config = dict(
    d_shared_expert=128,
    moe_layers=[0, 2, 4, 6],
    n_head=6,
    init='uniform',
    optimizer='adam_variant',
    beta2=0.98,
)
Below are experts of layer 2 (counted from 0) of a mixture-of-experts language model. Rows are named router (the router's row for the expert), gate (a neuron's input weights, with its number), up (a neuron's input weights, with its number), down (a neuron's output weights, with its number) and show model dimensions 0-191. Each number is 128 + 32 x the weight over its row's rms, rounded and kept within 0 to 255. Numbers have three digits each.
After each expert's rows: "comes after" lists some tokens at least twice as common just before its tokens as in all text; "comes before" lists some tokens at least twice as common just after its tokens as in all text. This comes from a sample of Wikipedia text that the model never trained on. Tokens count by the router's weight.

# expert 19
router:104116109141086142194077118137097155139134095125145145124142092103128040089108147111108117166108146100147118150134172127135145159130156170145150179115105184114138114078187145189124136101144106088118102144152129120140085162163091136116108131137158168090091175081129187131106133165103148136077118162140086178118131146097132116142143084134139184143145096188210114149162167153187113104146137082146138167115146079130126177088106152088129195086092139060127154157094078155181121157120028070122103121058098098178113140088187170147133107078126146122165135105075102132089160120132121092
gate6:107093114103178119110105147121191082137169069171120135168108128112141074091136072099137114144064100096117157112111110154146155165148100081185131182173160127112163136103151091088092121127174107116123149136137150148119139164136123119152167152126107123127149119023137091150119108138118127152070125123155106087179187183227108234108131088145125118098112144153116193152129109122166136109148140148084083113171088130170149125140152089044123188191101110127153117077128098141151104118151174146174095097097152085103133118083142085133107096095126136122087101143103141144157133145091095188
up6:108114147121109113083117084166207206142210162147088187112117172154118179109120179108145126109102167078174129122124108105179106137142137153102114104077132104139115062097049131166094158080138110159137126126101205148123117109131108158078108137215103130129154145127204086099140144156185123172101119103131149146136140097102134171122089164139152101124173149093150137134131152147194102092140118096179096102094121123112110136136154161131146087115094197142131103156128098071153155102178156097071063079185131153137146116125124097140138106112139181153161135135150079078116123064131123156
down6:134102086147089145169150137138106144098095117092125081108134127129083112088101117077096142092135084099146145126146143109128135163152166088200088118123085149127131092133186178094130140121109084147039127133106144121110109117158075115182092124098126124143064105114137146128151070075127196146132116145126142133189131045204071152077053115112132171154154135141036155120090117152165152085096099112129126158131150209148122122166127109147167103130121161071135129115095201155163172115141052139116123136127119110107146166147107134152092151139122164159126134147083151130140046170164131174
gate7:130162144105135129113126100198208184113130077168118126118120125077085135135164124182144104147128120130134172161064117180132175126133147160112140130123135132131149138142104119146066100125173085135136091137142063162147173105119102127125191175134133085080149132177135108122138115144115196128111095116118112001089111146173125095107126102151139090078121151120169142140129170127201129122121115184065181172186144143157120192086139130129131109110112144076187121085114133124110095083123094130143158113162108095171222132138131099080051125154145110103115158104125153108110147168091108089
up7:107052081115167095138077146174086152121116138108121177168132094115127113133099157115149103070168104156177091168110178132084131160113123134124143108135156173129038169142141066152112176059140118117124134145126089113185162108102146080101130133150120123147127132112099095136167136165097096104101129130077147088072174194143158085141051119115179150088108110137110134155138120118155127105115140122135100217127080127117134140063084134098057170147147075101094097151098143107103127110112108201162133154096084136153204089147166148088090141146092120102101134062140148170112123074103111131
down7:180126156124169136155186100057068173137085133181174165102094152166100155153157131106114130078161084098148086093086165116129129105150053131128085158113108174130111132109156117163128158183095100179116127117130146104136122178166114098057073106159133144099127128123151184137122105107085119090134184168126198055114110110112132183103136156104154125128052079133138108155115116147187111131103108138196142119086118172103070139088106104174163123118109162059096138119196110076133113099120092104112161162090078165149170138137132103102130118140133126115160112198167115158168109091131130151
gate8:119101117143117110146154124144111114131165082162137157175138157191067144104100170134135176111122121152156152080074161122111159152098136177107144114160095166119122082127153074113152115123169106117150144168131176120105125090132097116099209150145131100124132162154093182205147121129159186171132076108105104111114175093187120109140117094127157140141061128160036145138101109142137095112153153094146132207119126131079116111147197060142137083077093146135128194100143177125136088095083144158132137172146152108113075070191096101154095184115107147197175130157133173077100140126129126111
up8:080164133111119115148122160120138171138113165112156128081121100018169130143159139100100135105116151105115212171127166155162138156201104151103077159094154128083149155122071169129141180103161117170122141091132104113162112094112119153068114138160106139095126083167094127104090174157154130119180171149186111186150114089143135104128163116124155134107149099123082198136180139125165135180144176121123164117165140129172123151196087164132078158102110139092123108218083086181147145164111127086124127075199119169175153119094114153113146093114126083101143171171087151108161156124145126137
down8:140139195104118129122215166155162138107187132097112140076135067086141134143107144162160143204126107097117108103158086113185143136123139126121135130196053098153142115156162112128129123143130117176090116140171160091140125158114151078126107141173114078079121097082084071162095098085172100170142131130142085128092122210112140141120075157064131086122074148108112120125160124099103163146170119153135088079161111117122131120087114142090180168108061133174163103134143069095189111124072140157150143153149148141134130162082102147091119066123126098110177117103210153106117133090122144179
comes after: " |", ";", ":", " United", " part", " one"
comes before: " |", " the", "–", ".", ";", "0"

# expert 12
router:102104171158120103031136122091157148130093127083166162065091133153144117167128069140113135106123129145117145021125166107148153156181131119126132095123185172092121111092149088086132119148162154177100126101069139149097173107123144150128075107145091127122075119042095103150142129119191103126151116112164161123148145137156191114138135123107118193150178052101075083120156183105108157136115165165127143165123085108137059121106188091112116119074104112137171177128104104187111132095156164140127110155160091160085175157168136086159108150099162109094105136128143137174172097109149124140
gate6:104166162162151129123122189129163176145118036119106167117082035118163148157130162136153172114142139175036180160081129153151125155173089145151118171142123095107101143132127132125101166097182166140106101129122128133112196075149146113105109137087089118074110113151142106090134163153182170119208082157060106143117133120106115172159117159082170118175099186078145091114094052101160151134115126154149141112146164149220150152076151100110100147125098124132113125113118151122176056103144142108096123149099140144197107105135131102121163128135133089139138149127157098112180138095110095130
up6:164179145085105092147107124123078071119120161160118112137141182090062097058176118152107091110135139131161072138144092144139122106140156125102156150164148175183104115146103094106182103060118097183182142117053116127135082113117132150132132159127103131149159151107166150147104055129105104164076119083176072072090135162149134133085145115144118194103139103090140153118126136094073169144161171170114139182102106090141110133101093165166123075134153122140118151138142142145059161200171153119197122124155164108102129191121121124162082176049130115091117097061103121119155140117122142123
down6:142137187138158114181131128132120120099201139130097117111096110051193153132153150158105099087086213164119126136102114162221124129115159109133168188141113103129110138142121105097106121131144054108119133143113170125123135070187159165064172118200134120094101167103114114133093175150169071162160126143103099126157116135081108121074133102125157167164133108083115109080151113138137121154104138102114094082138115184118111145061121125170165125117113134138141172199109123151086094181162090177146141153134172119143141117115102158118151134075121078136140115096081144139118243125147127181
gate7:071120105113146107120166144098123109086120135052115122113122162114146101108133117120184140126156139086078142126100099160101111136071114068107160173147074111128108118134102187061113119153130149179108010152191130176064134090160147169113107079097122100105113123084087132068181147124100112058104084131091135134128087094112056069145083142126170193150126149103098134148167143152100063126133104126200139104085094093153130111103169112159143164055148130159130108144103150132130108146152131146100132166127146155103146138107177139072135140134141098159140165155134124138155150069165114186
up7:158124127177135193121162135169143158141135150096153136106122106076152127104138111153126107123180117161180081183119091105145124054075146096103125145122154091147172143140116078149083055145095097088116129084118105089123129155133144160091155161124157178141096184140153127183136128173161120169134087173120122151118071104117111081046180103123172062086150153192077115092081091141139125185126202163177125101174145125089131144168167168123111116139156180152156131081139180098129092103171095160098170111091208157089094125111133132112169113102114107101141134116090167115096111137137123102
down7:102099114132139113092141099167117170172141101142124171121095082193121108166127146111133122035133101167144068084118081113142068103148134101163120114179128182138118154066104099099138109142154111125052143134132062093089092103140130124127145096129114101132136087112137140132143056048134114122068115075130124055094156106156150153073127161125095184173132165131118146130151169088093131125101122157167176174096130165106110129148165114148162056159159125153089117120104145152129129117103105027138124115179139181127095132128102068128123152112129082171126097151090177220146141128117106103
gate8:104166100137125109153160137182226119153135098107123067113097172137097131127105112114130139155145107139141153094157157144128145151124117162173112076085151102128129165089080146175094181100129087135100194134122136047105119074126141133134113109099179108085059168131114111127102106107145103178075128137133175201121091158105108169172118178156160155131118132130134177152124166079130110113047070176129132096175142097067173146131177135124092128171125160091133149095103159114086143095119128115101052080154163146111099160092138201122121166071137182142160154128106172077135132094118114096
up8:116173082107143098115173115134182159165143141142137063160102077120064099134127139131070110144094144117155155068137143140181126144076150137116069126089096110119133150132139128183125126102098139091121123125132091144053085114103129138135123106149135102127067188099185159114100041193114083189112122135069161195068102129076106147187124086129179106117068114188140121111147165110124167154086112095137110052124135097119165126129173104145175133106150116120101131107133183087121153117099112107192118076121070118113080152139129069133116148136165130102110170118116125164127105081197127112
down8:095065143156116126136117158129117177169137148104151095127130193187100170122127105119162114165125104165091099128140170143126109135133156169133136100147032092111180166105149129070128104158145122156132187162134155141130078092069174182212084107103138147098152101162092105148103090111141098102119114132118074163114113100137102155157178117116132184109062160158146209182130147082147154104081130166165132160127117148104113127117191092085127116118172139097122163087089120108082134154120158140138116076111138116089112102156137158084134148074171134179138211136188157172123055106124105123
comes after: "=", " was", " =", " to", " and", " is"
comes before: " the", " a", " of", "s", "=", " by"

# expert 30
router:176132165081145124096132132117181112108069091159172084130095118133175096135169117146177092059165117120110195096097151150071111195119119085059106084170113137187118146129178079150109095151171128122127130170134122178128083159117102092150157130156085173164188136172088153155096102071148160109130144126118118180110146197126136166135139099092062117079157161122084107133129184114173092119110097127067089170159106165170140096215122130154132097125128114076082123128081156101150124142128115163157156138140156110095110106129178127081152101127129128152185147109157118076124159094130169137
gate7:138144107128140142176130103207117093103170115146147123117080093132137152108174127185146123121190141103098096237122186145167099089167064156110182106153092072073125186161157134132079154103175146160120135076134177104152155204116153168127117129114144091134076133091138132123117134092112114144081138079081132117103059131126133159142080134136110089131101152200111131148164172127127156088096066155175150103163125180128144174113109140049146104137081177160148167137117197073103146076167113123117138137156142129124110124100142139110156160085159091075131138126124130122086121142126086138
up7:124136065147087153139164123165163130144163100120117069110121114142111112161133150125147126134084193074121073127124115154097094153154139118125204104114161110025161098110151081150136113137180108127122158105145124145114077138064180118111150114095147113126085056097089083128192039100092173162070156170126113169169124120171155200188107135134152114113146109182104106145120140068078100119100136179141094128198168108148122134089116105111134149104120122140135125122087105039116092129114151147121139162124114102112158121088169131145145168093116109093125112138136179118060078188130147143
down7:119136170131139130100089103062112136183099137147142183176126113091122116115177118099137163115132128045101088159064187125131123140118149164129107144102099139081148121181154144076101104143151139005207130137089131146123132165141107149115123153125144113117115109187149128160117121111087108135103127112122136124125113127133106077129103110083167122121129125154093123134131132085152171187100178112086107145139116171170094177141113052144143057157159124139139129152106103025140133082150057159130148115140105092090146120157134080141169089187112111168159132124161133215197100128159160108
gate8:098121128158144117142168130154180138139133118167148089142106073155174129172143153193151154153180136100115098189069144157138106136181112144059127080106153143089132122119148099122112100159121114073122124096156107065076083149103138144137083184107163130109109105103144134116147131105132150127122132164116149154111043056137115143108082105170118121037103172183108125122130167128128189142141126135145121202151161107117216090108133145107072095143143145123101102091074114080182100047139072095175184114113121104117144084138162131145142132106176108124135138080155129129101126138158054077
up8:085081130095107162139103110035196125129131187105079120140163077146133088077128184126108146122122118160114159135104121120130164152179128106121150156144131158155107046117096152113175157114154157160097124084103110123196115087089137109118148119119137160130114107168101095121075090183144163045186140146140134131081110065151126117124148092110160115188142113057126062143153123098140119143047116164085197168131139119137077130144151076172159146185133106139131142152080144084132124160067205144099171122131109136126128146143117181175138106109142087145126152071104125110116125125075150143
down8:173151111075106144129122144223155106061137113136106094102101150102137141108083105138109139121116173167128121131178073165130120123152168061166099123100115083184082113109102109173188142123129145135132107144106153113154116152186122137109118131115127090142123126142103039141101147139183103129145120095144138140153188115084155164150141129166105156181082133089129150119170169123118136128162129089155083082155124101064105134155141145049150132142090182087130091163166096164129135142130090076138168109123132154172066119140130077180135174078147137130131109170079134093115254108105078129
gate9:122198113118222168138178102108109141108163172147186159129171136103100091070084145110150149115156128149169078085151150150111153106135121156107164126222153160180136158145153045160120128108167056127182139066184129117139084150169133148171100094105105083130102109145169121093180126154105120123137149191175133102114138135193099121104072132109160149110158107129100103127118144072124161205111141133135129120132214098131107068117131139113115172102116131194121126136181102116103119125087138141143175169155123094128166141101184074155120082109097119182149126119116126126098157123155128115
up9:098106126197082126149133106176110189171103095087118150200170148135151097152121083134112156119096126123174166142157088070122149128137129106152103187074158147201176125122151123150119089150108103108118112128082099071158151142089153079080101157155158098119136187167154104148137120177122118172149157153108117115135121093131105113129197138120154122120178159131136088184064120115137123091124108098106162122168099163106115129151151120140109126162107136124162148097193115110160114204186106109146124139072147130104040154196059129150122107169156058159110172116076173114148162111090075151
down9:124179151141140119096078131134125085126174089122150183129165088120100151102085099106066126119146079124092147114091093075136129113128103146167106105157156124106131106132117133111157124170132125110133074132124025125129129101059153109156105057159184095154097164140130045153155064171113089135085110206117130096116202061112151185122120093145099081129175106052108124084104091139116120136083116151153116109140087064109122065146127154110109131148104165123084161105148113132092104107156115150158118145095049107084173128172081129128126175098119142159109100137068113108102178113124134128
comes after: " |", "|", "2", "d", "ed", " along"
comes before: "|", " a", " (", " his", "ess", "il"

# expert 25
router:122091139175131102117181108122139095168122198121101128110129117103183107142112150098128120149135139157130134128064134120116132129139095156129108150100126159122174145181067141114150136159109123122111158088160070147175143175142140058109184166060161150048134116159086124163145171104124192182149090181115116136126130123165143080064093112112123148158130163178151187170238143116120112150089139142135136083090150102122128081157157161103166135079117113119121111172080119114097124161158107133101100107092120136121066215094116050179097110145139155140158108103123138096107189195118136121
gate0:174143121109167114152113112110176143134098148116171152108155136073113124153094113061137176216130197129208142094130121094081066076133115120141070130092148155118119113131128130145053168116164120189134111150146187134144110141182157086159112142096150156175113150122155104132159129175133148145228077130121155130179144178132097142188140115084113157082103139126173106151131100152110133137156141120128130080104174155124150163099151106141145141103123170100122069082192083128147142131104128088066041093103184166119109116097086097117108108071144150105124138141107128171144140082115152079
up0:124193144063148144104152135064183144105159101142092108140129172193119153156195090074173127143147089105142110119105086096142137127162080120143098165153173115185108178147172150068143172117154149127138082181080117118082067078100075171141085150151096105093103152138140155105145152126083091083159111108178071160095161178117092113160073186144129123177124083091088104150107129156123108109125154103064159107119066115186110163138110112136105096190146131128139125137171119138138137129122079111136131174172105057151091121175127130089156174135142106106091094142129113135088156121107098171
down0:103127166170120197097104165154078123143159129109135095084085095128135139141108253130150122149156212147129137158157133180143150132152169093111111137101169146155080128154075130075117126129134206141177143097160074147179185177086112174136111060100165141112177125146139146161095107137165090149199148089109105166125117154198159081151070100113135084083110134110108185128137126159113146152164104132133152107150152138118145118098144165143140164134085098113125113101075118145122123150116153167171117126119131171151103067054177093122163145118158122106094166152134141138140074126168118081
gate1:173135193183083161162129116119155114109086113152135156195179126132125212127144126109142091119157174118140126155100134171139150191088133143107142115102095091120124129107159136086162151121147119123122132125171120129122129112142129127106157164191101130158082087126129132096124092111103076063088116143147088151065124091144148067128092114072138143116091170097093111107100172142175197128113125219097110109110128106132115136127161140096132141198157105101146048200110094098118153048160144122092141122154122155096116167115090023138133178098129158130171126054117095149122151138147185148
up1:118076102131159127100116162127094132138144121112115097083106145188140154138108132153133148139137093170151126140140148115190131143157086130158081202135149113140134123133054111106158155084124093137125136155136121165128105110137115135165178104112073093107191081153127130163108161129147108167077167131090139098198116125102108143107167149163148104127164154151191136085180134154131149116120167059184124149133100161174120161133079123149171199073129142169061156127084143136184119153155178110189153138140158125090172100177212160162058117106109045135099166138128198102132090134107073116
down1:185148102073086080126127175118163121138106112137076172167112110130117120119095098087122150092112122084136157150175081186130122051097097132117122133148064106143127082116087134160178134125194161095122117094152106131193126150124143162129130097126154156114071098113070114131116106139088216171125117070106131166105064163087159150145125140143156132145138119127169087166094183088193096161136133101160156097140175151099136133091071073193125163169122155144180136198144113124135095121113171101115156144166102154173136089092162148149082094190140075138092124175113152142175100134117097121
gate2:107212101127099160130090167098125124103145075143065093137112152117088062081136101144146122149081130191159160134071156156114158168097139105115106105126098145077095123128076161130090189181164155139131119061106105164113131114150121130096174138129129115143193076144096109200089073141123111115126154098144143174101097155091128105113141135110133148101111097101086120137133124109159155075158134113088135115164100165189135192122133094205129151176134186162137108107116166111171114126078112089122134218139081118126120084091144158117144137109179075097073136200116150119158136133083108183
up2:100134102120146077112126124139165121137180174147222122113145138103121111147161091162075096153109137091098118127119114135113134106181108063108174140083192081133139116118137123130113092176085097125144028155132143089160206094136062126103124101093150125140079140107114117136106159131165154074143106108134078114154155207137140097085122105101166136085142143107131162175140162110189086166104126120062138077114137087207150111123086148063111135155091153082128109057136081111115150090095076135159117114079159125173166116113127138105127111110087124145078178119148114132086152093085096142
down2:096136118176119080145120104131158156105134108118143131139107094036204130108138097133147150079100192146105092110073179134155112133073111127128177173083123092132199141131121157147130186163099139139097120126121133107156107122144123157102083155142218095105141147123106146151092167208144172112128125113182153094126114131126183088130094064207172171142150138077223107133131115094125125167117138125183090135147127104139133051077148166157102166091102155137096140103155110097127112121077145120108153161097072106100159143159117137108163171130164133105124206094103164080150119103133139115
comes after: "\n", "  ", "-", "\n\n", " (", " \""
comes before: "  ", "-", "\n", " States", " by", " Kingdom"

# expert 17
router:161171056172072148149072135160120159072137147145189121150133085095090080134123106110140072103135085111155123192137131146127096103077135099135181167117107151146119126115110114104176142068139063120089117176123142085118081147146084156164109110094143124130118074129153128143127146059176107082087155110170143105119107091124053124075144150196133114122112160131122138141155096134095198132088088100098143120098165153119072094157149141118130189082221134143094134128147102104154138114122176117059075124106103178219136167088090117098123087114110147107122149113126093131128112111103137093
gate8:140133163136144104148128178146164145097127113107175101124068090135118129144161143104125133108168102199124100096100157158106142118075138147088156074114144117026087145091139089148156179112148142182091160140132128142076077151114115066145150127099123071096114066112144113150132133134146114137119138146113149141096158123086126130191171113158133122122163137178135169159120225092103139104118142126116123148165179141116071091081179056156179123081123183104174139110097103143163111113138172159103139105202089123129152071078106143110131113176124123151132211100071192111112129098115071105
up8:180149120140164159056049089110126106077121151142108112148207113170141143160115106148139092124100149098101163136158123149089161135144112073146190145116138132153115117099113178090164114123076157131122108125142173122103134111179143101173063178105134172128194111210102133113138116189090123141094139116237161103100110124165113120167136175064113093138101124171127057100118089160095101128214074164187152111123133100115098111117085132108108161187148135121115148117109136129191075122123079085148178140128117162130114127148157142149128137111121151147153118194152145134140122098164164158
down8:096148134185081131134189130085140102125081132175113096162102126117122125118125081158068113109163082122165105172141119147128140116121082162154157126122096111118151190132177123085127136155121133114069085062199114118070101122141141129124148116139171153110133182098156101176103171157143109135115130108182133164103162146168124172093175152145115171128112079090149101109124156182125131122110127047120102220115156123120145140118214139146111140123208153073074178148121198172143132065099133125148191134114139116080181152140127124137167126174105159127082142063164124094152165105128099086
gate9:182092120149094106168101123051144145128106146156114129147112080165167155110135140120164132093113178099169106162160148138134091089113139113125101137121133171076056183109123108107159149166106097143125125119108119167143134125111201143194110095078068098124135112057109133160143124184124141111193091145130141155149166146125098126184112129164140109143115104108106212099136171145172144137183138105107106126086206160073181131139148107134147129124089124162141118156172140042058087118055104071129191126076109149155150097115112170148137149117100194132081141122153082129075124161145151125
up9:138180112168116169125178106210103115093192127180122140078130162140132131139117129108121096104080092171067085106103108105105111096198110174147121153144117142120183127115142142091110130090151130119085196124133069078163141075082127108182233175121163119148137156136152094066117124110186121168154129104134114117118086143158162170191114149133121185109137090163143154115143205111116056161104130143141144121145182108132146156116107113119126111112127164099135155102136109138125158132109165141140169141191206098081112166165137096117096145098103149085158102116110160100144118184065144174
down9:050115117078110105129073181113169132093110086151131164169052164108131106095207178104059148103123082168144133105141114104151146100085152147116110168097062163094122110075099180155141081172124123127090139160107136131158141110130108126132173188080137108088154137104095140159112169149159113129163096117140061065194144140093111113142118176190144175108177110101121110165116112109104098125142097065090139108073130101131078090090115118128161075114122136172072146146125183108129145138111206119134080159087147112098152111132080148140156123101174145105148104173154151182102142130149133146
gate10:167177127073173169111121138152151039080141165130199113138055141078064105088136138093126108160101128094112174118145187149107105119091144115089122117139066125070103105148087144083124162127125148099105132101068069096106137163136124120137123135084150070137193110120109140074160097113113141121172176123165146066102123121133094121148124094073147070128061159084113149145099091116165167118186118116131135144116093129129114133145157135181128135122101161105166162098103108121133153135148097126101137123138126133133191112090185017110120129078173100103141159212088144116134139124128172159
up10:184141157071168116122140108129177089160141173101150135144158128101147091120075195142147100126136123136139092137218147124158094112096111118144158159133105145129120066124124135116178138098099139114139129105077171146151109101135206138143089103174040051057112113126165124067106103146178076065131123116200141103108137099161160192116038088148159157132074115128138126128112141169154133116124161145127135114098112123080169090153140170162173181154118163086153184144128107139099146181160149175129165086118101130123153108111116060145145097119152114093145137120116185096141114107128156074
down10:154082118120132116133138088120080094101097145151166136149148126117161104148159113142112181129101080169073158143181153115161155108101115050121158109123021133167146192102091151141086099157174087101112144086102139089189237183106087125175116119092055157139189139136172112115132102114112139122177131098185102115114136158100080124150147100117137168116055158195120154126184158162139094137105142146135159135080106146098114105128094096155126089156129104144112087143108127142119148078152125108107129125113169125179149121173095142135149116108142066131138144127052092132169131135056167134
comes after: "-", "|", ".", " res", " t", " fa"
comes before: "-", " was", "n", "ript", "c", " is"

# expert 7
router:136102107119209093117226148195138108113102030142130138120182159109108130119193176161109121121101104148168138127152166178163088092092088129123110155157106130163091153062108137150152148071110091106112115114192150122116113117073157093125164081058145136111100189111085072122095132129134126192134119119095121185125125151148129107143169127177082131129112140120174213105105084146127152134139085171138166145157140125149161079105092121109137127172046143109145080083093137109129113109170174125105113137109091149155109139130158120122126114132108084079143089083094110145154076152166162117
gate6:098136126173117113138097127121125042214099140080080180115146087143105100131097088170157151166166056129134148158147128075140122182144144179130125108138133138141125119136132114123145135105168138115079133132131110141185092140092147042164093080159080110134106084138094126216130075141158131153108113129149134134139159093117154095077102162160147149129126159075130139102094185155177095160112170073143131110134169107143154157151126191136134171051104137164146125083068111053159108172118166152107178131151199142093095111104153105114135122112159080121156072113098123147067153106154143089
up6:126112129141159095164130105072090082139112122133062087146136088110113170103123142093112101166143108086147150153165103146127097197143090159131122110247100177187120174152131086138144121105125115141114134189097121123140160120123098151146159157114122098101121038189120147138120100139116023047149117174124123150130115153115143141118167114096195081111080092117200115099114126134154175125084093104131137178157187122153130198126123144114148086112139130155142142104121182102126121090111159125116165087124167098115086113103158108174079143099201153119110067131091134119114173169104112111
down6:154154161146108135083139144099089108125118196104114147153099157183127127134147167096107167161145088125126092077082190093132142171067115101141099087089149130147138139118095144095127106162182105148178120118079114148128105077079119176144080050187078130134110078119142153140081105185101165148068133105143129146107045127091132111155120138121108086175076171113129110187155110121147143110124112124062186105097127108177129119082131095044145159102157122117137146160134143148131138143075054145157159089122141145111142105186129208149120118111155126170113180151153111047124128094100127104
gate7:129153112103133162108140132066155101102129162139138120168154170071091144158127124095152132118131171169160169128176131077106145144145062068112106154166095144099105099168158135145111105130117165148151112129119159148125106126152150184105148206132118093194133166148140124156135102102071095100191151156149114114104192140099153142153116237126111073048211140033150126103103118138138170125117175138103103140111093160134146113096137089108104148096141160123106200153115158155161123210095140131077109039093112132128113107065124125188122137167124162107101142119159120149152132141149120102
up7:154147210143153101139127100157127147153114140155157071169084096103194118090119149111109129136190177093082110108165109101097113164092127123052190125086157200119135092070132101133103041135128133123141101103077097127075153131153156114151109097109125095157119172143170121046088125151097173176135051142136091087062112158125139129143107117139143170082160123120080187132152130152144153096184126115141124173130157076092126130134171177163133099068231154166123154117124067118126105127133154117125139147150144132137138124156118043130116097117094099140178123128128132151166128135130134121
down7:151147136137195104140112171135101121133116148099174135131068151113161099162104163058144126159154107149113107093122105112092146169179154139142097116129053240124127172122140129124131117157162185111123095162139095136146140078120152114157158093129063134117189093057137142129114150128136074049117083126106088154093047101094157124214170061115093158170123121164159159098162139138097094090173137136099085142110184116182057084128116154152120081114131109130133157105125097077155147099133179124139133122113166181118124112104151097113165139138068126163135147129107115109175130080120113152
gate8:175104147102099131096148064137209181097188131094131121110098133181108053177106099091124091121104129127143131134127082176130156134123175141157156161133142205091151085101176084157114192127149160159087116188144165127166174159137149141139158135148142164116104111108121111080131122144131145146122110130071127130121155185130081158159133113143131090162114200111156121175105123099104125129127133182086124101135073068096107099119186103126124132190113146198167163075136075148095166113152126103136134114141125164139124161117119121077104151123116215121089038142147115158084156143106108059
up8:128167201102138081157093175185112106183126104158102101114149084111110119165153106140105104107157177120212090081185157104146153138120106095072107101101115061127160090162139196149141142114088133103158107113164119152103102117115136103080107107077169146133197129117128125164105144145135207140117142117104160091166173192154149119147132122145149121118179063139090148154117153030123166141154132132126109073185121143168128136133120132178085119173090126134124160094162066099143155196119133147097106092102107125124147087116116151145190127157147147175173137120143151095206145141069137149
down8:139157144145173133150080120114087136148077102082132096089146096141119140139073170122159166165171118167154109091118172112083095131163110104098088151148104099145094142170076089136188106145120136144114126148164111147105121109147117189111143173064148160135095089085126144170071118025171145115142133114172115148109119097109126194153125131119127085119152101115160147133085109119108083158094082112141109132177159203091152145163158117143140166173106124141143105130073073155127133150199182123102105074132171183117115145176134105159194074166146157138171119170150066125070195142084104119
comes after: "\n\n", " 0", ")", " 1", "%", " 2"
comes before: "\n", "=", "  ", " 0", " 1", " 2"

# expert 8
router:126146122086187072125142135122147090106151077189100102098169125148167089103121138091136084072135078104152131184163140096167152108098195110126177080143071160141179069174106089124131131118146117203215101105142101094090158115132114173093108161106136108171109111086142104145150111122137182089130098128077080146125087102142131170115118142077143106084128179124109094071069130170094109123135075103105204144136109119108096119166083138139074173159120101105109103159134135095178122105109092180091163117141128084137087153170125118101099122185109187150089136120127085109145071101126144122
gate8:100118140095158171174152107062178087132114122046136155141088154141133130124120148153136169070160083120090103115163114168147122190155120150129134172129145088143071145095136161128136115105175113156159109099148142133178151187169182146138112163125117037187148131126177082141138117136164134101092155104166172157152110092129157141165126192153082114131063162175083136111193094153141118149097141142111137173121115129098122110140117123136087146058106092120135198150128137113086139110147098110135155125130140139120152160048125149047145133097219164114200123118136124137051177111107116133
up8:095104181128161116143138166112137115112106125058155180084115112147153129122122142126105161171152108144151120113174159062123099170125132077177113122086119110171077083147129140118095145111087109180132082136115051132083125132120160155099074159208130082155134151155146097107125134094092066116148139174095087097140149099109113122142121122065083038111071128142136108111139093155148158134132114085164145131060082136129184076161125103125114189104102163128116149085128166161142183120089129122126171177197104138124136150173123164122120150116150156203075106094165116173086157193096097145
down8:121101103075101130127079211128083116137080157114173100105148140147149128153137117169126179114128119102134119096145079205102113159123081101158117135089097144118133151104191124112170168148106153077156167111108126090152126132132141077173123118125193121198148098120152091187135079114120118181085056114098174139147126111108163073154091130173097094086152074128120122105150118120161113138171122150106186105090080208117105052118182126156118157107113065110116102143062151124151154157164110178173150086135092161100155186134174165145139088168157074128128134161121114131119126188114114109
gate9:115156089150145149147145114153176107129166138099081153119173159082144153102130115127074184095082139123226117131159165123078142145059134108157101196103177113142120161094175147154128132114127152177131090133120055169117144128084121093072136120135122078118110136128157120130153158103066150087160103148162098186155173065084128105129120206141131075083144090112126124159115117149154146131051144080100152161143164112143173140207156132154109168120134118136114132122123169093095105186072138132071105136073137181114152127083132169097108198179142141125127161147131110172138129176135078123
up9:109120056143126123145151137136174057178126106139046177084159177119130167127123134167083161158148105088138143126161123126087170188082163146126098188089146121181166108112171123143129160086159143187189112138146126144157174151069141105055093147192145129145139142077183110162110154112116135120174086161191096168142163106110091097163176150141096108133120116141152140113091121142126125181084162121116141142193093129181215103151104138127088178095139121125099109126140165102102103151106125163110144145097140135160132159138108193116160162166116160148153101128143117139191139132192080079
down9:173116103162090145103121093110070142146147138163147100114097154100144151116130151150196177177125110163178090121117143105139144106115138140127148108182130107124088119107142136162123204086090116098097198119149126140109129185120175079156141111163141125097154037135191108132147047139138122139111133144133138165152132161116120139146117140134076121075153149131110079070171143185122182164155118171203137083147090151120128149172121081140120111177168169096102151192147152143164114134127116118155126082062081090128068129121186166120115147113191117191095092081183156150158074158088144106
gate10:153105034089123139151153169119196072064148111094181117085109101140086110105133167127148152182087179099076144079144097149125129175093155182115110070156087147092108147076167088128180148123153079114119134144146129090173221155089101130129154182104143105082120093089101097134093114114135121138166150068131105109146096183147165097073108128170131141121112092122142109112084172169082129102140103080082171127117096126126128104123151117144105129137115123113127177104082128107065151129147173153140119137169105130173159112126097141117161169085162061137066199119110104075120112149106130146
up10:091172114115159118164125142110110139201064137144106132179134073130137109121099112253064132069175142157099058218110096062075161118114151090136129115095119132133119087157084158118072175129105162133139098098135127129141204140095117145137091082129090128185128172087104141124110144099119061128112119071121124094156112171169121169145145101156111078162148115094147175163146133049081132111128138117122140172101142107166140086098140090086175111128123130090137158115127128119126148179134145136134105162124121097132135177108118120088173173106152158135171129137107083166121120094066120171
down10:131190135176176135147127120163111072092151076114128128172133140081107154079142126101092081125173166156156081120101102141148150111048085125175199170157130147099070130065094154167136172087127146084105140153183197184132121143092137126168163172109077120123099158115125147160166129112129109139073061169113119183186180160151146143078136153107128126134103143145124124149083183092113107136136081148087141110079098132146107117194137143136162153147053061089126127112128181146121106144114114131165153129107157092070175150093119126123094154132075125128158160153071146165141164117129098097
comes after: " the", " |", " a", ")", "=", "|"
comes before: "-", "|", " of", " to", "ing", "ly"